From a checkpoint of a small mixture-of-experts model trained on Wikipedia.
Size: 14 layers, width 256, vocabulary 26121, 35.5M parameters.
Below are experts of layer 7 (counted from 0) of a mixture-of-experts language model. Rows are named router (the router's row for the expert), up (a neuron's input weights, with its number) and show model dimensions 0-255. Each number is 128 + 32 x the weight over its row's rms, rounded and kept within 0 to 255.
After each expert's rows: "gets" lists some tokens that make up at least twice as much of what it gets as of all text. This comes from a sample of Wikipedia text that the model never trained on. Tokens count by the router's weight.

# expert 7
router [116 173  73 139 179  78 165 157 109 183 112  85 168 157 109  93 115 159 127 153 118 106 104 133 113 103 112 102  77  95 102 166 163 113 142 154 141 120 156 128 110 148 136 117 170 126 120 151 157 184 147 173 121 184 133 144 127 132 128 125 146  86 101  95  84 116 143 142  78 160 157 158 119 111  96 114  77 145 174  71 128 171 100  71  94  90 162 172  82  55 132 116 175 125 114 169 101 179 168 145 147 119 121 119 151 141 180 141 171 199 135  68 112 135  39 101 122  42 172 135 103 127  94 156 115 152 129 156 165 106  96  81 121 126 120 148 148 146 175 149 138 154  88  90 106 143 125  79 105 194  92 134 177 148  54  59  99 131 137 103 118 119 119 177 131 129  88 136 171 111 130 103 143 112 157 114 148 109 117  95 146  84 115  83 132 122 123 129 184 130 113 170  85 137 149 157 102  79 167 132 183 124  82  95  76 129 151  83 185 160  74  90  87 131  87 136 134 178 129 153 109  74 106 137  93 120 138 104 102 135 155 157 168  84  81 186 151 156 128 158 102 102  67 155 177 125 116 118 106 105 106  79 115  81 116 118]
up0 [173 135  41  97  80 141 117 135 167  65  84 135 155  98 143 155 134  93 112 122 183 155 165 125 136 114 161 142 140  64 107  63 158  57 171 178 131 108 126 149  98 123 199 126 123 109 112  92 123 108 148 171 116 134  96 110 154 188  78 132 163 139 131 125 146  91  99 142 154 117 114 136  79 137 152  98 141  98 155 146 154 141 130 127 170 134 150 128 120 130  90 147  97  47  90 140 143 144 112  90 148 120  97 170  85 150 157  99 104 100 141 112 121 151 175 103  93 111 125 119 128 120 130 164 144 108  79 104 201 170 182 108  94 147 105 136 124 122 115 187 147  96 119 117 106 101  74 141 121 120 135  75 174 148 176 135 133 185 141 107  77 179 119 116 114 218 100  85 140 127  71  89 121 127 163 163 163  96 128 126  68 112 141 121 116 129 110  62 147 148 159 147  66  88 166 200 145 130 158 165 179 139 114 106 129 164 104 128 153 142 108  89 114  93 147 133 122  67 149 179 140 152 119 102 132  96 139  78 105 113 151 134 103  44 121 205 107 137  63  97  81  72  99 165 116 154 183 112 122 129  98 170 170 122 138  94]
gets: " | ", " ", "–", "; ", ": ", ") | "

# expert 3
router [103  97 142 134 213 150  86 129 190  76  83 144 145  88 153  98 135 168  87 131 155 118 141 164  99 143 138  74 108 117 121 117 106 121 110 114  96 124 152 134  64 103  66 198 142  98 104 120 113  77 192 177  96 125 145 144 140 121  82 108 115 123 173 127 133  73 107 161 174 166  99 111 146 160 129 138  60 177  89 121 137 115 101 182 150 136 121 132 121 137 153  93 188 129  81 108 110  92 134 119 178 162  78 104 109 197 142 157 130 136 158  98 161 134 135 167 164 152 135 159 154 131 151 119  89 140  81 132  97 183 164 138 142 183  99 188  64 112  97 177 167 154 111 103 166 112 119  93 109 103 160  86 135 141 104 165  94 167 150 162  83 199 127 123 119 173 100 124 118 126 150 124  67 101 150  50 104  87  75 169 119 151 160 149 149 125 139 119 121 106 134 157 216 170 180 113 172 165 155 161 101 115 161 129 171 132 163 116 137 140 135 122 173 100 140 137 169 105 149 118 153 163 115 121 123  79  96 154  87 117 148 128 143  59 156 141 168 128 121 165  98 152 148 174 182 113  96 107  72 103 152 130 134  49 136 134]
up0 [107  88 127 195 125 112  73 206 118 145 100 133 146 121 126 162 121 137 103 106  98 177  75 104 129 140 109 106 126 115  84 125 136  98  88 155  73 110  66 120 128  92  98 130 132  90  58 152 137 112 116 127  93 130 180 157 163 128  93 137  85 175 119 110 167 125 139 148 133  97  91 154 142 159 113 144  75 118 154 107 148 133 156  95 167 104 201  80 158  99 126  85 105 101 132 166 159 162 143 135 112 126 105 140 170 162 156 165 150 120 139 142 110  65 155 151 114 164 105 147 178 180 159 174 102  88  76 131  89 172  71 153 133  84 151 101 133 169  81 132 146 150 103  81  99 116 163 138 113 148  84  97 152 180  78  84 114  90 175 187 128  80 189 131 150 159 116 150 100 134 124 144 136 125 130  90 117 162 115  73 169 114 145 158 102  70 126 121 106  76 161 125 104 171 104 128  82 159 130 165 112 175  85 167 144  77  66 115 106 119 112 139 174  94 133  84 129  81 136 157 138 163  98 153 143  89  76 182 124 143 124 174 179 141 159 166 134 138 157 108 140  98 119 126 194 169 211 119  38 150 122 160 172 103 106 115]
gets: "\n", "1", "2", "\n\n", "0", "| "

# expert 0
router [103  99 115  81  65  76 126 165 119 165 217  99 158 133 120 166 107 179 140 113  85  91 142 152 116  71  96 126 115 155 123 140 170 114  99 147 141 116 125 143 151 157 161 122  49 150  94 108 149 157 119  86 107 102 133 146 136 128  76 123 180 165 163 130 108 157  87 140 143 128 115 112 148 174 174 135 188 159 167 170 162 103  88 167  73 109 145 137  90 160 146 159  77 160 151 104 124 185 113 132 109 159  95 102 129 118 168 160  85 144 143  98 104  77 101  78 172 188  92 149 186 158 116 120  88 121 135 177 115 103 134 118  98 144 151 137 178 137 113 109 126 168 117  86 120 131 199 141  94 152 142 146  86  82  96 142  70  93 146 160  78 153  92 154 163 105  76 143 111 129 112 135 124 140  95 101 150  96 154  81 165 149  76  63 113 169 163 148 112 118 115 116 100 127  66 129 121 158 180 137  93 185 189 129 155 111 151 165 130 219 144 158 121  63 174 152 159 102 137 131 179 151 159  89 176 167 182 106 142 142 156 124 114 122 160 134 114  89  80 112  59  76 141 125 152 158 146  86 154 132 138 122 135  92 100 142]
up0 [127 106 141 191 111  82  84 161 163 165 161 105  65 105 130 106 126 143  87 121 112 149 123 204 105  24 157 185 121  89  86 186 133 169 141 138  97 114 155 163 139  93 169 120 174 136 138 126 125 114 128 122 170 144  44 133 157 125 127  93 144 106 131 145 132 103 143 146 112 158 123 108 119 149 147  98  99 118 130 152 127 110 156 168  92 163  71 166 206 145 126 133 133 134  95 122 137 165 152 163 156  76  43  78 150  55 111  97  94 163 147  95 108 144 111 167 140  83  96 167 177  78  78  47 125  87 130 169 115 132 113 119  74 154 112 121 122 138 107 104 139 105 182 158 186 127 115 145 122 145  63 136 103 122 153 209 117 112 170 140 132 158 126 173 125  81 141 155  71 134 154 143 105 115 169 151 184 153 131 159 131 111  99 166 139 112 210 135 147 163 103 196  69  94  86 128 120 117 116 126 136 132  80 168 117 110 125 145 122 158 151  86 158 119  92 143 128 100 133 110 166 163 139 171 138 128  96 177 142  68 132 127  90 113 110 105 138  83 156 120 114 143 144 182 160 127 181 118 135 105 160 166 115  77  85 137]
gets: " |", " (", ", ", " |  |", ")", "=="

# expert 2
router [131  95 169 114 121 164  94 114  94 138 145 173 104 200 160 125 170 143 142 132 173 170 186 152 143 174  91 164 156 160 109 126 153 114  97 126 144 141 145 158 128 121 183 110  83 120 113 182  96 133 168  75 128  97 161 170 144 106  96 159  99 140  85 100 131 148 159 133  89  87 133 200 167 155 162 116 130 143  90 152  83 142 110 137 146 141 147 163 128 203 111 148 151 119 130  97 128 127 180 106 113 100 145  67  67 113 117 146 146 155 103 119 175 118 126 187 139 169 127 145 110 150  99 130 113 137 206 171 120  78 127 128 132 158 112 102 126  60 104 153 164 130 138 200  86 118  50 177 120 121 135  61 127 148 124  56 150 177 102 171  81 126  93 131 154 131  82 115 140 147 113 147 149 104 120 153 183 100  98 135 121 103  89 129 162 141  87 181 106 102 135 139 113 157 161  88 177 144  69  52  97 125  91 167 154 146 137 172 142 141  77 193 140 162 165 145 148 126 137 131  65 173  86 134 139 163 122 161 116 159 104 121 101 208 171 111 202 120 126 150 175  97 110 181 114 129  87 119 148 123 109 112 131  76  82 148]
up0 [118 117 219 144 128 135  50 134 141 207 105 125 163 182 111 147 162 115 162 110 150 180 124 119  67 127 147 184 110 132  92 147  92 145 110 139 169 145 125 108  90  81 146 151 144 159 115 169 191 137 149 102 113 107 171 129 129 156 145 135 112 136 114 135  93 120 108  99 113 115 187 112 133 140 151 145 117 183 147 117 180 135  80  72 148 122 175 114 174 157 121  94 212 145  65 121 111 121 121  90 100 126 219 129 113 106 159 141 115 150 104 142 155 162 136 126 125  93 121 148  88  92  94 100 176 119 118 185 157 124 122 124 147 112 121 152 155 159  82 198 119 164 165 112 132  82 187 119 126 146  25 115 133 142 187 134 125 113 159 133 182 185 166  88 124 125 150 129  90 112 171  93 164 124 123  86 131 128 126 160  98 121  45 101 110 166 138 163 129 159 122 146  99 122  63  93 121 161 107 118 113  96 102 179 157 192 102 137 148  73  79 141  80  62 125  93 108  80  79 130 127 110 156 125  89 145 142 160 118 100 104 132 155 110  79 102 123  94 115  80 132 180  97 122 191 167 163 112 143 102 116  89 121 158 112 126]
gets: ".", "i", "a", "n", "s.", "h"

# expert 1
router [143 167 163 208 110 101 131 117 185 147 123 113 118  62 131 115  93  88 143 138  75 173 129 107 113 134 138 114 156  78 147 128 136 131  59 142 116  98 131 130 105 106 153  96 144 143 110 127 152 123 196 139 137 109 128 164 150 103 150 111 176 118 127 176 169  77 141  81 102 155 158 109 105 110  76 194 131 138 139 108 108  91 133 151 105 122 102 136 109 150 116 133 156 134 160 129 167  74 119 114 134 109 182 124 122 110  76 183 153 135 154 180 173 154 200 180 135  80 117  93 109  45 128 125 192 132  64 111  98 123 163  93  98 121 120 146 155 169 117 101 169 125 112 106  89 138 128 103 166  94 186 154 185 139 115 142 135  92 133 147 140 147 160 145  92  63 141 139 137 137 132 149 103 109 126  62 107 119  87  76  36 168 157 146 161  93 133 108  90 147 133 125  88 160 119 154  80 130  93 127 129 149  77 136 132 111 154 103 124 124 118 132  76 156 131 144 203  73 121 150 105  63  48 129 127 174 166 180  93 157 143 109 127  82 105 132  95 129 204 142 154 198 101 117 159 123 132 116 168 114 110  55 153  89 142  66]
up0 [121 113 150 124 142 120 125 150 118 141  69 140 142  75 104 136 117  74 174 162 179 201 126 154 182 180 166  55 110 141 144  60 121 137 107  82 149 150  96 166  94 141 134 122  98 151 103 146 161 109  89  99 130 135 126  95  82  92 127 140 146 123 196 120 197 108 193 142 101 198 103 119 147 160 107 114 148 123  92 104 166 126 142 146 152 116 135 187 172 124 131 108 140  71 123 170 102 114 127 104 183 126 176  61  68 106 131 139 145 142 136 145  76 119 159 131  92 166 178  80 109 151 129 159 102 142 115 121  57 141 115  86 133 180  56  85 124 122  98 137 111  97 104 140 143  99 119  60 143  61 116  97 184 117 130 119  89 121  82 164 110 146 131 115 130  71 162 111 181 165 157 186 164 143 106 121 142 143 205 131 154 142 156 197  73 143 101 129 144 107 135  99 162 159 143 139 131 137 110 120 109 127 113 153 158 108  37  91 123 141 175 127 119 156 155 164 136 165 169 147 114 130 120  61 179 136  61 157  83 135  85 113  81 140 109 137 145 144 166 154 126 151 117 160 178  66 155 106 132  98 116  90 121 146 142 118]
gets: " of", " in", "-", " The", " of the", " the"